Experts of a small language model.
Size: 8 layers, vocabulary 16384.
Below are experts of layer 4 (counted from 0) of a mixture-of-experts language model. Rows are named router (the router's row for the expert), gate (a neuron's input weights, with its number), up (a neuron's input weights, with its number) and show model dimensions 0-127. Each number is 128 + 24 x the weight over its row's rms, rounded and kept within 0 to 255. Numbers have three digits each.
After each expert's rows: a language model's description of what the expert responds to. This comes from a sample of Wikipedia text that the model never trained on.

# expert 43
router:106097108111104102114130138140120097142107087126124160158169084129136132096108143113172140141129122144154106123148149123110082110193183123127132075120100157118148166109060161140082144133136151127124110115101178174160147119113134126123118147122098107084129108152136098115144130094099143102162199104083117123119133098090114125099142114128131141152103129123162156105142118127148113104132
gate3:097126152144105115129121110101152107130116096096076138143154083073057100163117114094119125146153106105123118124150100091145077119160150158128122169167109145142135136164095135148143131109141123136135112110109094112163121134151112131062086100136113135124124144199121127161128159143092110093163153110102123100121140119134113110099173165128117161150166105200145167126107178130154125093156
up3:159097150164124103121161120114121107182144151158139181099137158116115099110124113168117098142137103113129124182109158154111121135098149128099085111110121118085126122115088156104134126124100101112103140138088135140133139090100114120088140113166114126117108155074148127135092129101118152119112156118148106123092161116167144117129127121127096130059137142085179170142117107143139128151114
Pieces ending in y, ey or ia inside names and rare words, such as Missy, Honey, Divyansh, butyricum.

# expert 37
router:112128124139101090125132144165116136157098119121119152148206132130123115141115125102172123107146106134158107149110113125093108142188137137124105113115097110110106152150107120167128132127166141123101157149132116202178158121149143122152079117151127140125125119127128096114164148114117157119138117150098154124126107103144197137073145091123099137140106097120118127171145108077145112109126
gate0:100141157095144061160097142120161125155150127109160165131157133114129140155115134166133148110121099115185092126152095105114158117161137163173132104160144123107118123077156147103158127130126142144074118156151161150150128152125094164103141128131094160119126165162103118106125125134092118105126097141158149150110170101153165120132141120115135136159164137157142114120150143083122072106107
up0:065120151147160142141152152154135089082124134181135177130169100106117119127131107124127117153113100120133163190100108100077163172137085090081121155117074134140115120141139142154124132140105132118164154132136112148122136135149118174110125139085124101162122089139138104136145136114111130163151112149117147147152113120119136143093153128145116156108119096134145145121091146103110131076140
Closing parentheses and quotes after names or titles, and endings of names or taxa, such as Street, Records, -us, -idae.

# expert 58
router:082150143108104128145142164159103138101110107120113114153140109156091086088090164123126148136119119135163119130119138139120094150143113130099118102091084120117125166112106138100106168132172147132111116115116168164132123138126119105130136128112089167080125103135154094099112157141128150114131149144098148150090111130127132148092121078135121116134106070109156138099121113140129118147080
gate0:149151132144077123144141160120142168104170144138092139150081160114104125116097132127133135132082128137132150107113136166102167105127086109120120143117095071113125144111145139122175160113122155143134092109129121202138131126155088124085126139131129120117166104135117120119127128119127126120127167101185147134120141123124154161097101166115121131126130128134151156096118097127102161151163
up0:159108121146147160101088126120175099106101094098087131157141095117156094159135129161124097116131150128093101156156130151102110184099154120086110151164145104099152112084118137120110118140093103175106145145109110116145122159133136159157137076099160084104117118100085131133139151132165164164080125104100129138148122099121093103155116111131174147125121153121116118122141144103100127143114
Word-final letters in foreign names and places, especially z as in Metz, Lantz, Manz, plus endings like -os and York.

# expert 45
router:153110141143106133127133173094115122154102137087132126144128126102115094110142113107165125100137109148177122131129147150140112106154132146136145134132075158117126212124083140158103143122114161112144125139145139154143150108165121114145152124162106142149141106138169147146135158172130130101063148122085174132147125132076092147108134097147101117131134096095130105111100126092158131151134
gate0:161148095105148152118127155102134075133129150150144147143109062153150124143166111094121161147110135117127086127152148089146124114099112100103127143085103102122111170139185133135118176117134113142131126189109134077111137141160154116086160128117114117138173137106137131082121107113103195140065122122162107132156146096109099135114111122190127133108124117107120151100142113119140122086156
up0:110105147136111092169153164186095096142146100097148113111101151137127092125141104131119150130152140169121124107128126121104168166150176171110115134119109116130153112132137109137099094122151069102139150122149138125102079099162138124141124168131141140147112083124141092143114153132111093154127190094130119129133113081148118151141175096121121142147090090079152113097087109152137135129135
Given names of people in lists, credits and prose, such as John, David, William, Tim, often after a dash or pipe.

# expert 6
router:107098129107081107144134147173105126129118106110109116164153073143095116119112157121160143134130141138171111158120125145110106135164127146141116110143113132121162187122098143143091154144167156141125106137118167172122113129132108134142120138105106140077103099144156123115099153119128157115120137145101137137078115103114153160096118077143108123145108110119139113089115077133142107144093
gate0:090127182134072102138119096123186175129154112119146132156157133126088073140145168102156144095136163132131101122102120125135111114140083078103139109127154095073172138115118135116097100161135103085152122134175144113164123111123135129111096119084099088143123089169158107126095134157104126103105142109149125131136140154125144115155143107186143119143112111083120157158108187131105130114128
up0:174120131148122133085170145152107166110168087127147112084125113141140115126139117147138133151136137170129117176132143118159105124126141108118159116142176116117132128131124108156144138158119127103105136128138135102111135132129095119136106143138112087155104166131155121077144137148124108165114132095107107102127174151143125165128109155137103174148119139124092179101112167098120067133153
Year prefixes 19 and 20, opening parentheses, line breaks and clause openers like He, Additionally, Meanwhile, who, plus country names.

# expert 4
router:157093140092118102137086159141121104125104113121097121158135131087080100131131152134169130116133120164135137155139104133132100145153103138137075150135121159114114132149118137120131136128141134138120159144136148172099166164130123127145086134144126138119109111115129155118099123137149160124104141144102157094158083123132162142084147112141155121135113089140128161150133135122131057147137
gate0:120143133154131113153097147115132159112142114131165153079119078106075091115133069148170147122114135172123161160114124118108149148098144080118105120109139100099145134129130131103118142144154117118115109170152075112088117163147119141180127145154112107076148153159133154128138095145119136162120093127123147110106112133129134113115104138150117119102117157135124155156123101153097129156154
up0:103139149104124159097121094089168146124129137127140108142159124170102102145132130083115182184150147127109134126110126112116110167130119154121120095167123164127129118169110104147112157120156176118148130142119154117157099108132110152152129117132130156127143124124092074161153070102112157099178115154144141115120140114166098104135154137120124147114140139113134130178105098151131165168162
Main verbs, auxiliaries and prepositions after a subject in biographies and sports prose, such as won, was, became, to, for.

# expert 15
router:122131108094112142130092126138097089169094113093095136159139139104164107102129140136124117138102116130098114099162147126121155108159137162120137141129093133106130146158083155143100160109185151169109138117140144175116164141115092143120134098165134112129147108162146142132099171158113158105108121128131120095136100131109112141105127122104145120167121101104104142160093166136115099126137
gate0:152109119085110131120126112113101114130104130120129133115146139086134126089121152169132097144112068136121117074126144109172144167104166118144160165138185111127138099165138102154132162115115191115125098188155092105130101130140120146141152125109134131138143121124101130118110122151122130133117136128133149118125111147144096094123184165149081104132156137123112124103161140105169169128120
up0:120119123120110105105142102144121154154120173091138141150125141085145105111122137145096123141157116132087105137182127074145179121156136115131141134092144114108085103142151106126164182114139144116086125152132140137140137127163161111092153169125074098130114113140070151107096098091093154093102097107152074117111109098083118136118133128152099109129141122132124166133153123129168133112161
Clause connectors and verbs after a subject or comma, such as and, but, was, been, not, could, in running prose.

# expert 63
router:122123125143114109159080132127125117135091082101115122120104112137125098135127107131105170167126138131119120168119128188133155105140116128123143128121131168104154129134144153109125177125131168141077139172088109173123147151125076121133124131138142111105150120137157101136125126128081151164140130108129166144111109130132138146091094087146125130124141109124124149143113125137153130117148
gate0:105142162138133128099157126128140128124120084128154131172141137114151168176156109144102148106123128139147155159143113146110110113095112150130140115064075131108130204116101129112132133119144122098113133141104118163180144150129147130113147129105133137113117159099116155113073114122111126144112140127156140137154154146156123076107132105114105137123141130161131112156145063113142101112140
up0:155100139154113120157161145111178158116208122163141118160118104091080125146158132119132113140138099176156120153079181136090158113107118121150108162156109107128130161087106177129120101144125150136146130090163138138157148153154088134151082147129121113148107097082128174122118142164135111120117100116160132107144142137123143112125143138099112138123099099163111130145125136161137106142148
Prefixes and mid-word fragments, e.g. pre, trans, ex, counter, and pieces inside reconnaissance, secreted, antagonists.

# expert 44
router:115097125108115110121124132150124122114126097111119097165122137108120108136127147135134126160107142156118152133107117181074137084152154104113162129116123147126146150146128121161123127101173133160126103153172181141114141140122129127152102171111120068046072107105116131109112147132114132129106158125095123158140093104119129127103134079080134062160088154117141155144061127136121153115151
gate0:175086137150095109128133085161113134103132127095136109146161154137137110100202120147098164137117132150134153131149149132139105135142141167106142133119149125148125089164133133136106169127187118141151148150128112085128125161165138090130102159116089073117104152106132126151160112132135143123125128147109092117135125092134153133169109164123177152100129126151121136173136144077101124125134
up0:102158141135106121176113059137117143163149067124129110113143174138103119151158115147115139131158147133127144152090119131076107149153085170139092151136116140100108100108138131153128122151143093101148121107122126105112138109129114111127072135137087134128156127178121156092124119120114109116173138115087118112080141134161123121104105122091112135153122140178168102137113112127149101131103
Structural punctuation in infoboxes, lists and tables: line-start hyphens, pipes, colons, semicolons, section equals signs, e.g. Genus, Binomial labels.

# expert 40
router:122133113138089128114109163150133102080090123132130135133162117112129111116079126114118141150170121139136147101126107141154118167143115088112129103095140087112165169128127142134139169103143146138113075183121169155158168172127107151117107114148101116107127127112162155129117127135066163105164132130123151104124121100088132135111123116120068084155129130101138151166135119146153113131083
gate0:167086147147144093105123094085123123082094138134110175134122100115112133110149153117133123101158140068106138157148164129133166117163103131156120149133122129189107099143122145133112124115114151139081114095164143136100141145135154093100127107167131101120103104147104098126070127106092138131140152138143172173190109135098130188144140132084118148131120128123167146140134114124180117114174
up0:119117151123123165082112138133114139079115162130122157148129115126105124133123153151125118135172085147139112114140158118123083171096152110157110104150127096145094160128127119136124135093143136105088100071131146181141142120127103167112157145153167129164151143131135113142155123112112149148170138102151140140179123142099147055118057123108103117094142159165135097127122170146165120148087
Middle pieces of split words like not-ew-orthy or am-ong, plus past participles and particles such as known, used, down, According.

# expert 20
router:143138081147092105140127129140134160128126052114078122168124153139126127138104117085159116136119146162135138185099080144147106117167129128098074082148075131130119134130118139144107109093154146143158092131125134161152150123154131139129126116125141140119098108146152105124142173103146148164116146171137184132111110083125185136106109123150182122126101111110149116114130130066147118115137
gate1:121140124145102123116080097109156117144139127122072121182107125131135165127114121145157136129147126185119119115113135115129135127162135153119141125152111156142166107128119158146167146134123150139126131123079087152143155100119157135164128102116116135164104094112156106097140118117151157143095142151080162145103111103167136118126116116201135126141159108161140103116163082132156140107139
up1:126107134118120098132129094153124128094128133136146134162091142134117104111145113080129138155120138124095124172128105122170171115128109155088128141153113110075146128103137125095109123133123108103154122128108083093107131157133087158143130094101097119104091136155118115106136154111122121121067140089134127115135153112165116178106111125127154128143140135115152103138174126091130138123151
Final nouns of proper names of leagues, wars, armies, schools and competitions, such as Premier League, World War, Division I, Olympics.

# expert 34
router:124134082102110152186088124155110112113105127110121168129127089086126114119113089136121182166131158137135151111142153121144129153118132108065105124109098125127139131147134153125149151063181138148121119181168143137137113120140099136116119137132107136100145121138115085142152135135110176120159168138146126113123074128093097162137116114134102101131150137113128136171102108130138113099127
gate0:128113124122129134160161085147145153127128113144110150151149137152147098106093137098067120153105153121130134053171183117165130132137122098132142133122077130135131146126125131115156162122150162115104083140147096130170140106143125108139142142118110137120086121171145107116112106135133158115148137126191093101125108159105118149122066075134083155096133129139128132150137119114116089106147
up0:120104182094096121134149110148117151094119129156108124138109143138101128171108163116142125120140159135087124100133074157143103148137131116145185118099152138131131126125117085154164115139123174145141122105156112134130091089142123184132183079161129126128081176135082160158141141138140110127113137107134139130113136098116146131127137136154111117136136129099098138110122113137145083133131
Words right after a or was opening a predicate, such as part, one, first, second, able, usually followed by of.

# expert 3
router:144112110087100145156153122164123140120125088134129164142141075158099110137126127108144130082115133115117123137143137146151109122164137164139142139097109158135114211145124122136117150170165136135132119180116102150131153100145135115137079091142100129103131123152175124155117156150122145132127143134137136139130089089126126135107154086126133144165124143102124151093125142120133098138174
gate0:155134087109097158102154111133139139136137112128117142157151110152169121175139083115122127102160184108186102131124136147138106112112128163103161111130191136186119095155102131146153110102150125118129140133158134138100167116116145129118128150121118136101159147113118154137101124145122173123136151162113150155174094119134116121091129107082154099181170090121138126155140174130082101162148
up0:105139121144120106113154114159136128114122128116056118136122176162136130149113156154106139139137149145105123141119100150167154153105168115082162137117150101123122105095142110125121115150091121100113100126150131111146115088138081099109124142110128143155142086151148134136175164144156122143064161123161139126141142224115122101125147132137099093123120128114092092134120127124114133109145
Pipe separators between cells in wiki tables, plus semicolons, dashes and slashes between values in stat rows, e.g. Role | Notes.

# expert 9
router:147100151130103076160120118128109165099126092109117125126147122085110116102121120080152111160137177194137117163085159152135110090136115142102113118129107138115131137138110147126091149133137129171077115120153123128160115130148123096144155122142138139107118105149167137106068131194107139151091117180115183136111129074141195131091087082108122116136118132115142144110122103116160098123113
gate1:158125095177094138069110108136100148171080141099140172130134131125131120079104122113106134137129151150110109147089154103106131108120143130121117186142117080091136065141154111154113108132125117106118148114142193108134144092101127134126166112107184100138139155152124135132114161149101162152082140099113176131105122117150143110117122127158161153145140154104185126149129143124190116118145
up1:097141105142111157147096150111095135124121159195134112109111159110097121155101143100152163134131134100130105083163108132098131152112152158132142168166065134129147114120159092108147100113141089100117153142148128137098094141134117115140108135161130132143111153117133170142112132134128148101138186092146168132115120123149112146154189143113122131151129112099142147107118118142152143086179
First word of multiword proper names, mostly adjectives like New, High, Red, Great, Black, as in New Jersey, High Point.